{
  "experts_per_token": 3,
  "normalize_top_k": true,
  "vocab_size": 22908
}
Below are experts of layer 10 (counted from 0) of a mixture-of-experts language model. Rows are named router (the router's row for the expert), gate (a neuron's input weights, with its number), up (a neuron's input weights, with its number), down (a neuron's output weights, with its number) and show model dimensions 0-191. Each number is 128 + 32 x the weight over its row's rms, rounded and kept within 0 to 255.
Before each expert's rows: "comes before" lists some tokens at least twice as common just after its tokens as in all text; "gets" lists some tokens that make up at least twice as much of what it gets as of all text. This comes from a sample of Wikipedia text that the model never trained on. Tokens count by the router's weight.

# expert 61
comes before: " ", " —", " \"", " +", " MPC", " −"
gets: " |", "|", " what", "-man", " cause", " Unlike"
router [132 137 142 147 128 146 160 104 134 100 182 127 163 147 111 129 119 126 116 105 191  54  94 104 118 179 156 133 136  78 101 136  62 128 160 173 115 119 125  93 116 114 111  86  88 120 138 137 154 103 123 147 173 164 116 122 177  90 182 104  92 140 157 133 144 108 123 169  86 157 171 144 143 140 135 100 121 130 152 152 161  58  99 139 136 121 172 132 172 117 143 129 129 109 150 121  84 147 155  70 128  78 127 182 180 149 147 180 137 124 195 184 188  91 148  74  80 109 111 198 162 193 153 194 179 189 136  92  95  66 165 119  97 160  79 183 112 170 167 168 188 145 123 143 121  95 152 135 131 142 108 151 140 117 134 125 114  97 133 113  79 115 130 109 103  72  62 112 108 124  95 130 125 163 192 137 140 143  71  84 115  97 143  97  93 119  83  99  99 110 150 151]
gate0 [126 142 127 112 105 164 137 123  87 167 101 154 166 135  84 139 162 132 140 152 119 118  66  63  83 199 136 133 109 135 124 136  73 131 168 174  92  61 103  98 165 165 142 149 148 115  99 167 123 116 193 127 174  94 126 140  81 173 132 100 124 157  44  84  59 122 125 153 169 108 132 183 119  88  96 122 120  45 128 157 156 128  51 128  71  90 130 116  95 114  91  92 120  97 157  69  74  74 123 128 130 120 119 149 161 145 104 146 168 166 135 113 144 135 121 188 137 141 173  97 125 141 134 103 116  43 185 119 178 148 137 174 111 115 164 113 117 122 139 195 121 118 180 106 117 155 159  99 142 100 118 140  86 114 177 134 148 102 121 138 113 159 144  97 110 123 137 115 153 161  71 111 133 187 123 148 129 114 148 129 114 147 110 147 150 164 115 128 126  92  26 113]
up0 [126 115 163 145 145 122  64  93 178 145  96 129 140 117 135 163 129 133 121 124  84 111 178 102 111  88 101 121  98 169 160 103  87 119 150 177  77 101  65  91 191  66 102 133 112 175 119  87 167 189 103 178 138 106 138 101 133 125 197 168 149 150 155 102 123 127 122 144 138 170 135 121 124 113 200  99 128 111 127 193 131 155  98 141 134 133 169 126 100 147 120  87 135  87  89 114 129 106  96 121 187  92  99 137 103 103 148  97 148 136  91 119 133  95 119  65 134 240 127 152  59 136 144 144 122 104 123 205 122 133 130 107 124 123  95 180 145  87 132 141  78 124 130 153 144 138 141 151 182  69 166  93 120 164 194 163 148 118 136 145 124 119 217  94 164 113 132 122  98 154 160 197 105 121 116 114 104 147 135  70 140 191 161 114 182 116 114  97 112 150 117 106]
down0 [106 109 131 127 150 144 153 111 118 154 144  88 130 158  90 137 178 121 129 109 146 162 133 125 156 140  85 128  97 125  94 130 114 139 210 100 158 166 131 144 115 148 115 147 173 155 139 161 123 167 153 139 150 119 108 107 106 157  64  75  84 158 121 135 106 138 164  69  81 182 126 140 168 178 153 116  69 120  91 104 158 150 136  70 137 170 134 139 110 172 124 150 160 128 180 145 166  97  26 136 112 185 120 162 163 161 138 142 127 100 139 104 182 123 100 134 104 123 112 131 128 157 117 108  89 121 101 157 119 126 161 191  93  85 141 105  83 187 118 111 177 183  67 146  69  95 117 117  85 139 129  62 116 135 224 141  70 113 125 124 182 111 142  97 104 112 200 152 159 125 155 114 248  83 165 123 118 161 125 125 124 117 104 113  90 139 127 126 133  95 135 127]

# expert 6
comes before: " |", ".", "′", "%", " |\n", "0"
gets: "8", "3", "5", "7", "0", "4"
router [125 111 136 192 133 157 175  82  97 148 127 143 146  98  97 120  68  98 119  88 208 102  80 144 103 182 132 113 125  82 119 150 125 169 175 130 153 130  95 141 151 116  93 108  93  75 124 102 168 109 129 169 130 185 126 128 148 116 119 132 138 101 170 119 168 117  89 161 140 145 146 174 123 141 134 107  99  82  88 166 143  99 110 117 102 111 135  97  65 140 136 109 179  94 154 123 122 165 217 108 144 130 110 173 169 174 168 164 112 116 149 117 137  65  71 115 103 170 117 186 204 121 165 167 154 139 158 131  98  87 159 109 141 144 122 147 151 171 107 114 180 114 151 118 103  92 110 184 178 133 109 155 145  98  96 113 133 127 153 144 108 129 180 114 111  85  87 102 100 118  54  74 130 159 142 157 124 147 132  53 108  92 132 192 134 121  23 109 112 129 142  95]
gate1 [139 123 102 166 103 113 191 189 141 145 118 109 135 132  83 101 184 104  83 127 160 169 102 117 159 132 143 150 125 125 129 107 146 138 107  96 121 165 148 154 106  97 217 106  75 106 175 112 151 143 244 106 141 128 111 103  89 130 113 126 146 110  54 167 147 105 139 105  91 166 135 147 168 112 143 104 122 152 101 132  96 138  82  90 170 163 115  96 157 152 105 144 129 146 118 169 123 156 199 120 115 107 109 113 155  68  50 203 160 146 143 146 153  91 152 120 106 107  86 191 138 145 132 158 137 138 188 175 126 121 130 151 129 142 126 142 117 113 117 109 169 160  90 132 179 116 100 117 135 157 144  57 150 104 100  44 107  98  44 154 130 104 142 132 177  87 134 121 167 138 152 152 113 151 139 125  87  80 148  64 139  79 174 173 116 130 124  88 118 102 159  96]
up1 [ 94 107 160 100 139 155  92 131 112 107 165 189 210 105 143 167  67 167 118 152 158  97 145 145  66 101 127 145 128 136 149 153 156 205 171 193 140 157 108  94  96 128 120 118 127  87 167 105 150  84 105 127 146 132 123 135 102 120 142 126 173 134 168  96 122 123 141 183  71 132 174 121 131 103 140 183  30  97 165  80 164 140 159 130 171  86 119 113 148 107 153 130 179 136  96 149  78 123 103 105 132 138 188 161 219 183 193  89  99 156 156 158 145 123 101 113 102 156 163 108 114 158 123 111 131 151  88 164 122 156 138 137  92  94 129 112 147 160 142 157 138 167 136 155  63 115 148  66  83 123 107 149 104 131 150 141 125 156 135 131  55 152 142  98  96 141 138 138 155 107 122 165  72 106 118 159 108 151  43 142 166 126 103 117 114 166 115 151 160 185  98 110]
down1 [128 158  89  94 113 164 105 112 139 121 101 156 134  90  92 129 124  94 110 166  42 139 103 121 140 107 143  60 116 125  84 167 146 133 162 134  75 164  69 104 101 158 161 107 109 115 104 120 141 161 191 105  97 107  74 153 119 150  99  78 120 152  68 170 123 108 109 120 147 228  74 134 117 156 133  94 182 113 114  99 140 116  69 112 157 143 139 145 126 102 168 108 174 114 127 222 137  66 128 132 145 149  93 105  52 152 146 136 142 161  57  75 152 133 165 100 137 108 152 177 198 171 100 199 128 124 101 117  84 148  68 102 125  90 149 111 131 142 134 162  92 137 143  97 131  97 112 111 138 118 131 182 126 123 131 118  95 156 146 128 177  76 104 134 115  86 103 183  94 181  94 106  87 167 128 140 123 114 109 125 144 131 124 181  99 105 153 151 117 119  77 155]

# expert 18
comes before: " and", " ", " which", " but", " who", " including"
gets: ",", " |", " (", " and", "-", ";"
router [112  97 146 153 141 172 217  84  96 130 121 174 160 106 107 164 115  75  91  89 111 106 104 152 130 169 152  75 114  58 113 134  71  91 138 135 122 117  87 108 110 102 101 100  53  74 157 187 124  98  99 123 136 147 133 125 142 108 121 137  99 120 146 167 164  99 126 159 134 141 166 126 169 149 160 125  80 154 149 150 177 122  93 105 124 154 152 119 147 150  85 154 172  74  96 131  76 102 149 112 176 101 101 137 177 154 102 158 160 147 193 152 122 120 136  86 152 112 151 184 156 130 134 167 168 143 149 122  96  61 137  83 112 161  95 177 176 165 128 130 205 165 134 167 122 113  61 108 152 161  95 123  98  86 101 125 120 124 122  95  87  76 219 118 105 102 109 133 108 123 143  99 137 161 132 185 131 134  83 114  99  86 119 101 119 128  56  99  71 114 130 114]
gate0 [131 138 125 141 103 110 153 110 176 145 123 129 152  60 123  81  19 143 138 149 138 142  95 119 153 128  98 167 114 132 160 128  82 114 127 118 189 125 162  77 123 147 111 131  84  93 140  75  85 128  49 100 122  97 150 101  92 177 172 139 159 111 155 120 116 177 122 154 115 137 158 176  92 134 117 167 123 152  64 121 182 107 158 143 132 157 116 132 178 145 165 145 141 138 138 155 127  56 101  92 117 141 100 112 127 127 111  96 129 136 147 169 120 158 125 136 143 128 152 127 177 183 177 146 112 179 120  65 150 132 166  61 134 182 133 105 173 145  99 143 138 177  77 188 147 160 158  78  72  98 126 143 175 177 149 110 172 170 104 110  80 132 125  99 167 129 138 161 122  92 133 188  98 127 133 118 155 212 134 131 169  87 142 105  55 149 169 172 124 124  88 130]
up0 [111 127 115 151 111  79 174 154  96  98 102  98 114 175 125 197 169 103 133 155 121 140 100  77 174 129 125 136 126 108 161 138 122 196 148 126 110 101 100 151 105 150 222 143 114 137 159 161 194 102 104 136 155 138 149 138 107  81  92  93 153  84 160  77 231 164 123 131 106 134 126 109 107 149  91 174  72  94 119 178 141 143 159  99 103 114  79 126 131 127 154 160 155 186 119 153 146 140 158 170 175 127 137  72  92 109 112 134 141 127 107 112  69 186 108  81 106 184  98  97 123 153  50 127 131 131  77 156  90  73  84 123 134  96 114 139 127 186 127 106 144  82 112 124 169  79 125 147 175  84 142 128 134  82  85 155 122 133 158  99 133 141 151 168 163 158 148 119  78 114  69 144 125 119 100 108 137  93 152 156 123 177 103 137  94 124  65  82 118  81 117 123]
down0 [115 112 154 134  86 168 173  84 127 176 194 129 101 136  85 114 128  88 136 125  76 150 120 125 130  92 156 104  84 192 114 126  86 128 105  43 163 110 145 136  87 113 119 160 167 112 104 176  89 140 135 147 157 164  91  86 128  88 105 154 102 136 131 152  89 136 106 159 152 189 145 188 164 116 130  89 126 220 167 107 168 119 154  64 150 139 100 106 133 167 121 116  86 111 114 121 127 121 131  90 113 157 108 116 116 125 113 114  86 186 159 159 146 104 124 166 105 124 154 128 168 130  85  99 110 158 155 116 158  81 147 110 129 106 120  77 129 126 119 184 168 126  78  85 105 198 160 104 175 113  93 134 178 178 175  88 144 158 156 163 124 219 144 127 120  81 107 147 194  94 121 143 113 119 129 143 165 179  60  97 100  89 112  96 112 152 144  75 146 179 131 130]

# expert 14
comes before: " |", "–", ",", ")", ")\n", "%"
gets: "0", "5", "3", "4", "6", "2"
router [ 94 148 108 141 161 151 177 103 113 133 105 139 137 159  98 135  94  86 118 103 137 106 119 146 126 189 166  83 110 114 141 120 114  85 143 193 140 162  96  71 120 113  90 125 125 102 108 156 195  89 154 155 123 117  53 146 169 137 124 105  98 141 131 127 205  84  66 144 139 146 128 171 160 163  94  91 111 106 149 118 183  79  96  93 114 115 123 129 150 105  56 125 152 127 139 157  65 105 132 147 151 147  92 142 164 160 156 145 100 121 184 112 135 111 113  95  85 130 121 160 197 158 149 155 126 121 157 110 111  45 143 104 118 142  84 157  94 132 152 138 130 149 165  84 109  85 118 107 166 165  84 196 140  97 157 109 117 129 122  96 123 146 200  83  80 142  46 138 136 156  76  65 110 177 139 143 114 166 119  82 117  81  94 137 172 107  54 115  74 131 128 121]
gate1 [ 83 178  79 178  99 131  75 120 126 114 117 101 184 106  58  96 193  81 124 145 146 171  79 184 211 181  88  57 132 176 118 148 105 119 156 146 135  92 111  90 101 102 146 122 138 106 120 156 132 129 103 157 135 135 110 109 182 155 162 149 142 184 121 142 184 140 165  89 120 164 107 125 130  82  80 169  74 181 136 136 127 107 154  69 103 132 108 193 171  98 127 120 100 119 142 157 112 114 162 153 109 124  61 114  79 129 146 112 135  89 176 149 139 148 144 128 110 122 120 197 174 155 193 146 160 145 174  92  86 124  61  85 129 129 102 142 118 125 139 141 103 106 121 133  75  71 147  94 127 145 123 170 108 106 170 159 102 134 112  69 125 152 155 156  99  94  97  81 132 177 139 194 125 138 131  99 153 135 114 132 111 132 136 157 137  95 151 136  78 100 158 165]
up1 [191 157 118 155  69 157  97 189  91 155 225 148 124 210 107 138 138 141 133 114 130 123 118 110 125  84 134 136 175 130 103 108 128 109 160 130 186 141 108 143 109 111 118 138 122 143 199 136 132 188 138 184 117 194 140 115 138  99 143 131 117 170  87 171 105 135 141  90 140 104 200 172 126 124 148 153 112 132 121 112 104 142 128  90 100 153 125 125 121 126 113 130 167 167 170 115  61 111 151 165 111  95  97 125 107 104 135  75 106 168  81 176 113 123  99 149 115 124  80 134  92 158 148 127 154  91 130 125 145 153 118  35 119 121 131 119 151 108  80  61 183 126 127 124 103 190 144  88 111  71 117 230 107 151 125 181 103 128 119  71 131 163 157 177 135 139 118 214  84 176 154 134 117 103 143 128 116  85 117 155 128 141 168 145 106 132 125 174 151  91 111 163]
down1 [147  72 217 128 119 119  66 134 108 136 109  75 126 120 192 109  84 106 129 144  56 141  94 123 132 133 108 104  57 149  78 124 188  92 128 160 152 197 167 167 155 122 116 132  62 105 143  90 130 101 155 161 100 132 125  78 152 130 157 101 132 119  75 122 112 168 105 127 132 125  91 133 181 102  85 194 142 117 174 142 145 164  93 133 144 146  58  89 155 103 118 129  85 160  71 121 115 172 155 149 184  97 114 119 112 141 127 158 167 131 162  91 128 104 141 108 125  46 117 137 150 142 109  80 158  71 150 165 137 109 115 144 101 100 182 102  85 125 141 149  76 123 106 128 132 108  75 162 104 152 149 130 113 139 136 124 132 129  73 181  73 125 126  86 136 184 121 162 128  76 114 175 139 114 148  88 149 159 124  51  95 109  87 114 181 136 126 137 106 172 116  86]